{"n_layer": 11, "d_model": 256, "n_experts": 64, "experts_per_token": 4, "d_expert": 96, "d_shared_expert": 384, "activation": "gelu", "moe_layers": [1, 2, 3, 4, 5, 6, 7, 8, 9, 10], "router_score": "sigmoid", "normalize_top_k": true, "routed_scale": 1.0, "balance_loss": 0.000804, "balance_bias": true, "router_noise": 0.05, "router_cosine_scale": 14.0, "shared_expert_gate": true, "init_std_router": 0.0353, "lr_router": 0.000256, "vocab_size": 2048, "norm": "layernorm", "norm_eps": 1e-06, "tie_embeddings": true, "optimizer": "muon_variant", "lr": 0.00574, "beta1": 0.93, "grad_clip": 1.0, "batch_tokens": [16384, 32768, 49152], "seq_len": 1024, "train_tokens": 293800000, "steps": 9224, "dataset": "wikipedia_en"}
Below are experts of layer 8 (counted from 0) of a mixture-of-experts language model. Rows are named router (the router's row for the expert), up (a neuron's input weights, with its number), down (a neuron's output weights, with its number) and show model dimensions 192-255. Each number is 500 + 50 x the weight over its row's rms, rounded and kept within 0 to 999. Numbers have three digits each.
Before each expert's rows: a language model's description of what the expert responds to; "gets" lists some tokens that make up at least twice as much of what it gets as of all text. This comes from a sample of Wikipedia text that the model never trained on. Tokens count by the router's weight.

# expert 56
En pieces and apostrophes
gets: "'", "en", "en ", "ent", "end", "min"
router:507478474445512429540485467502457546458474479486483534534563431510450491500425501540525533492470567491548522565500444496525461512527599587468499575477484549477490476551560504430534425446508598
up0:540450523466477525518513498492430522586533414500546509400522460470566539565505416508531462517523569451543523467504559545476550458458529573540525557504519460483538438485551481439484433398559506
down0:568457502446478477507453454447456504366517450532485496408578498437415397532547476489545565529542487619510550552528612473508474497454597474435506571404553501447542569564539603499446563523568563
up1:438440557511512498488471463544514486473482483453419510540441536427481449421498589447552479582440501560548539446578481397557536446529494511489523567533531488424480533471501387458511533401507536
down1:532521515559537458552513441469596586498479497584567459487438570535449513499420631344526574490461462623478579401544484400486460516496484557584457485484496429588554636488533493505437495511513508
up2:555482620489479477442562561473438519540427438445445516479491437487478503492471461426486518510483527561538458514444411484515515481412476588505465533546412531508535399471505520564463507581527518
down2:519489461532487488505505491519427468491490532484463417590411511552471508465479461520553467478508464466476514507497606443556508499477455471536549531403565410546594485496551435473520503547482612
up3:534411504475460543477521477484543511498361364521561412503552518438565505480498573487523448454512490570590441486440387388471610469547567582600490497533552521512509549478522551497445419479522469
down3:472476495467516524552622561572518448468511599517498568499522444538560502487449460564483531464541530457550458506478547499548515444535495406505574417565655510557479425436453623519573563505394475
up4:564520471440473505530452499541445457463497424495514530528596514544409474428495438516491491450509538474444453511528532595502462377381556505416518480508533527526595503516578514545548422466456461
down4:505520466411466492493513513467520491556475513505511492502566509432561500525441516435488507471493524430538564506409528609517444492629532470409505553469450558554485439580516536509479545504448462
up5:430414446468569511518504470475618448362406481448470546575585470440518542474484479427484437495560435526461419514494591507532544515516539490487434505564497506487606539570567493424404469525510513
down5:461472492477544651493537555482451606521485480437511554433502529509439588564488533467601581503502490445460526586541505563533530562475521580509465485567507517455469505520487486496516600512457498
up6:511569575422614468559454593455499635434487375427539479455574506519527558408448513555483496537488533536490479524400547508480506517486493585504575400474456460465419485455421590504502571514458547
down6:515529532491488451553441413555516514465458482470511480459591504516559571468447561431521493572535425476367540499519461508448541442550427445463543523473439490528534522451559475541538440511533494
up7:445618582593430565443544466471502455491502595460463535466521537504513478527534534533493487520554468528502459521489491444594523497541488487451512549512595545491499518505463497497557545573565518
down7:501499469418479455440514457520447496449478472425557436535510420512416468433594541541521537401504433433446472451447408375492464518489568507412505539483509512498515516583465518404492476525516471
up8:523434459533525513504509561512539548573539436520500480468524536519487537542493333417593482496517485508512502383555576523580397499490605511541461492469486459549595470553484458556498491423429502
down8:489437495545459573524577519461582426497548456563442625574411543503419475431476462463487471580457505423514447490490540488471562477511521430468452453401483557493504563534489485495505494548496421
up9:484490398523460542468429545554526606473499442531475482563491523613562517529420451498556491482380507416517456575542436487692468489514517448478436477563422512523554460497491512481544505415555509
down9:475547538436468525432453406473504420582412503510491502456502525508554557543416462498550477429511468495515543410516414513533559448448489605500583492505545475461575478489585496569475563450585467
up10:462509582478598573539551484451537506448460437464469546531534430499438487515539532549381498430510539655490596526511489499503439612506512446467478455391489555476480455573522548442450480476419532
down10:495541521467439603520576513470562476478498570602529463498527560498491555537534560464483471541518517494482421453467608542465450554478536429473549545550566469466473533565541481431447504517471502
up11:464476449459456544473455521567521393462547485466563641582469557597467432464562482446472471509494483455526505521614483457583535486526498563467447547469559511504480531495545483406494454482466534
down11:537494540571433494439577432578531457554509596472509434487459544489487513488449552517437492603533485503557458484467496504478459547470483474494465512558487493518547553436478419492463564570483426
up12:482533480505563537465432450484422502537531486539505439492543513638562444448549476597538520423496510462536528563469437465503503513451547467551393535519437540444541469535488503483468444497529566
down12:484512455526437552412552471493372503579526546465394466472522480460553470518375493532518504524477506450446496415438505592515473461511450477524602469456491437525560544482406498491501492523530491
up13:462508487511452503507579525491495473419509544426462443558503388357460449495450550599509570555451446491551478528499489466536518501478500546396565494439568478541536457505490557461550528540497425
down13:480545434405452473490426450550585521509550510451563522571537458478462609481423557530453509520388553597449475462469464426509478578458457484532538569519588523567516513494543534438522479519530549

# expert 25
Vowel pieces in Latinate stems
gets: "E", "e", "u", "te", "ur", "su"
router:612523507532438462502501474487520426481478522535530568455512489575526472531502452543582497546524503581444425515541517552581529554458507503360598570446495500512503439496442451547465486459408470
up0:484583420482497381469461525508486513440465506487483458545628468522495554533485521406481503596498507534493405540530600465503589616462474516450462472487455529493530460499485463458433422410511547
down0:538476506478472503477412490408435554365467598532513452493486482452543452412475551442551587501514445505455518513452498512474477456554551489493561498498547519469460503508464543463484548510445491
up1:636410523580471445522540512482519481573503442482489489378482448538517522463490433500493555531496507608462489643493460512470416488515479466528484549420524522500495520485553492478366478554526468
down1:493467489518482492484511468525525427449544553420414505585514568532477464499473570444371528477507452528504531560505497513494503471518438513546513517450586525538518543484563526477548481478443449
up2:622608513491453460465451544487503506505517501397490542419514481464552495451563487494511380456422474529476529518549492438555568482544441518469433478534549525455546526510576485569469487445456473
down2:434590551545470493570482564518616453603537490498444438568483567496430524495510430501481472506480576516448588458449400534518556476520486454469502517512525495483478474536528515494466462505508545
up3:458560571433488512509558553479515482428373471485470484516489544538467462461535518542512515575429506554453503543485448559575467553460539458463561511543497438489449584447416491558468436442435440
down3:428532463487515481495508543494549487544484466550435527563494575525499437544569491485474434560460482570457593495469511470465530486533490444452420547536478544570454507471507403534492444520461524
up4:469459448508488479526524584525570520531560456485485548450496487633376442458518488464537513515498385483465476480552502574470570506522563478536505560564488566519530410525451517465496559512462463
down4:445492516404429515620522482485349469497550446475544485476473568490546507484506550483513547505473412489469467485496486438490557498558482534419531498501529552496518565537593526483594523523462536
up5:336502467448550370548576454497499429468432539446460611417541530566493494522582462537488548551544489539547571575476476513501502583494543391492514479494487578387477392545421452455525547509490508
down5:557423509528456539575494477539473579456510417560490480476448449415526468508493550492401489559427583488467455510488494607487461468598482475478536439486478463525499511577451615512487468455546546
up6:549512535429477586488631498568517561466518481466546501439455546552534560491536532464538506477453520596548475538601421581556593578555490542499532444545565471483530406477558551461487481443515485
down6:538466539503433400368436428507552502583542559477506396408537487504495475524542607553490514557553503468464601446449524433424535523505464523410527517491537547454534579429469518524557453431430463
up7:501458409464462510570437556489415518501508389485435484481561473491417555471502422449555491540486429410495485548425524501536570504493561446523553497501488462542518420545564477492571558465575485
down7:535500497514444514530605514522477511356454486472490490495663547500525473530466459341505562540507545533528504458460493510434554527480472565486499513530432493469528508478529481503475580555486463
up8:517472557499413489551529580499488487457532521592468459558651496614516471463520528522522492615508468562503563543592515562466373413480535539457565499453523480528422519541479499511596472461494405
down8:492497422502561479543519525482551535623540613498582526541485468505488445520444458519513419429511570451511482510607509418431456491585502511431550313545510485531411549485447512597424494599429407
up9:575447577498451546474441515406522491513490529463448455500522539499500478488486505513514535504510541490504440470470527520498505504343566613467553578510490473493442400584445540526505508470449423
down9:529585503511572415550527549448479440485478570579514446479514537464539506429426429511420429565452491522525521567516436552521527486552532535532517475502565405622545484558554396515488490467503496
up10:538522526509461467443432519469542558561515503548554517449525506533556485470471445587484422496499448462537525526398522490422475523478540536490621364476440472495411386546510579533583431540456457
down10:505573489467502528488575507462444474495494463452517495506504539428434413574562488526533560475556414564451528477635584465482486555492588479465452599615491460525578433461593477453559547509481434
up11:533484542510551495498584572493529477539504494552387579544591571506436476499547457473494489458499519605448634496545538523611426478403504574530509471503509550598492459596429479476483543463460447
down11:479465473532480416471540480555571428460562587404470451581545420554443492389517536538438494500472598521572539480533547463457545588459455580584441427578481517487462471480516557392583544504471452
up12:578496495493450537554577503509462449521551443415488440508479427510507492508491437545541494578528506506440506513473515498553543532453484475500554494534486400537555352502524561571445480496464540
down12:462478557417605515483382570494516548567519491490570469518547517515504511502462477554452482561448455416489524502523551424527424560395490455550461528378558448468472493472524519543503621504572430
up13:452536488585498323499540430466469522525476510482567464473524531465522500498435432533510411498496385563468523489392507520622536564561447586438519532547485521408445547496457498571532498484492521
down13:490546428478453591592486524359553451592505594520490462535477521457500419442511496532462475398440520490593542545470460564566502466482511504510593485421449439537497415555496447578478414464536508

# expert 55
Latinate prefixes
gets: "in", "In", "us", "con", "re", "im"
router:570431559496486485498486414519493493482460434506506527538462508548515455463499519471514476560416422521472483558512474465559374483522528522539471553472433538529517516446489411526487421548410508
up0:481445587541485460468444497513596582475521405503479499512514577533464505439600474532437516455532472510445403422466570565571398468537466561455524488504543495464605496483585495481474436497507583
down0:454549385482470538536498458517476508469483517469407529541588428477417459590528470454541549463451460528534588505435619498443480484503473544494546504551509562555580435481519504532538500496465483
up1:503527527541403533440469552505569478499437425483527485544549548573442527573446487535531462399409463497460500517611582428542478503523540522497466531458556492535492524556461548536591519448571482
down1:432482448534620524574565507528434529511536561483501457507597496482501601458518614478422558451462547535431458454424479486470526571459510466478478447530504444566531550465473574461416494529503569
up2:449529480483562557465435470534576625486480432426412515470527570609521490477535449592446510406532576417478466523523448508466477477417484485547528629535429519497428571482461543448492426493476528
down2:534447450540496508498503431541524429500482548496536496530460560489502577483509501459509529465504408515635430464429503530434533570446436513496493513461532432456555518455436458506503528480578483
up3:597476648530512525483425576380402471483498496478519483438475476524493516492423534540570438519386578462475539507493543573425495495455523553501543560500522513473461516541516480394493484516502518
down3:587490481518475529545586566592538538510432486470544467598442492520531576481567417399552437527543544524620497472624497489559417514468585455490544436510503532619472500467454533471428509491482448
up4:449540466513547365378559541567469513460486462508448520468537572538488494432454557520477593475600527534488463508552492505502432590514469519425452495554491469541535537523466529452535522533524512
down4:543483618455467472432479513476529483513474510467537493544465596455530588505468468465410456502533564571470489566468539463490587544497474467520477432574552520497554547436553579522521489472461433
up5:479429467480549515524558465510539492464505447544417563528477489557568481557560483481522486502511614539502458533454565453529449468477509517528474498473484527452441408494483444496446504465454448
down5:348542499477514465549487554603546536563486513498563492569516495481468499512471512497580505489565404541540495472491511448498526535511479493475562470608476507480469501424581496594506548524415485
up6:541393459523484456546488538488501506601417602428463434472485533549460569539521516547463507488395513599489470540460567514520557609445599578509556523535393505511437574494505497492514515491458503
down6:512491523490490464440482578497509478487395627551484493556515469561441457482458481464442515544431469401458428526457424537531515383537510462451476486428436528502501620517519539510458534449465465
up7:570500562472503522359530379429479514565476570500524538542467436505543548533503604456514559381461491497487493512440565459436493407521518459484465492557502508510464518481504462533599521551491488
down7:475550460499533575527476469533413483444477461493530487481486483433518477415485535520552513542467460474552480477529503546569549544558561391499530603573466569485561382548470515483516505452448482
up8:549460455489614473489528488553497519416525427531512526515529470582540406480568497507497468455502447535543460478523496554514415501488557481486463561419509440504512542481496383533510527518422500
down8:474497537553449487510501530506567544518481579538559546357596469428550520573520501416524415378518544609506510505459565456443551542515458553564463503517489512479411461460497385503476452531603363
up9:447469529559504456481455564538551471548520470449576447525491551526437486401417483446497457561474532460521525500551519533571488578495484443500529551411436560441496439570485494504501489524472487
down9:504500490458561513527438509469515447432513533382511509493502514489622486484531491468478605446471541569475471510519463476567530492603554507476536417474506532472485534515479487489477533489398429
up10:471350559512453452419557369486528533442517540450436555459487537481389522557559467447496423457560500492362463524576456530466567589477621498466450504485445524503550449543472383417491499531495487
down10:457551473517475482527430544443490473444490482500530464486532526448495537512531492520558471506487482585515511527360490461587554572406513463565616532547471507548478489479578467557520600477531505
up11:454481514524467520527544496404544480536386518546493493557551533448485448406511432527457463504449561545589549420485549462484574504574508545469534560346508478482438410487460473521534471479427517
down11:518554474488356475460524510469434456452445467498569549467487551488490470463469512481479550534412519414565460509528513594426517605448508497527549577479513538430500427599473529452578556574434549
up12:515490552588443495521527457441476436569512521530573590472493548521484519636480461479542485426514499493547485454475546480499593478430534480543507570601446448520556497538402482593518569492465457
down12:526443422449455513445525467526474544499483477496495489411552502549503527484406601505468596558421541492568482474484478440507482582494473550536504457453541464523408577445446461549575476494432492
up13:465544558469488478479447542502507444571444560468478513435551479541407417564458494461519513527508540585480553534488483452429528453522486462560443486487536483627439458407532462414477493490493564
down13:477513431544462483604446598590546492552527574438501436523453510451589499479523423450539495536481456507484511502491531576468451477428457543453420384490521427500529531512546536491440384514517524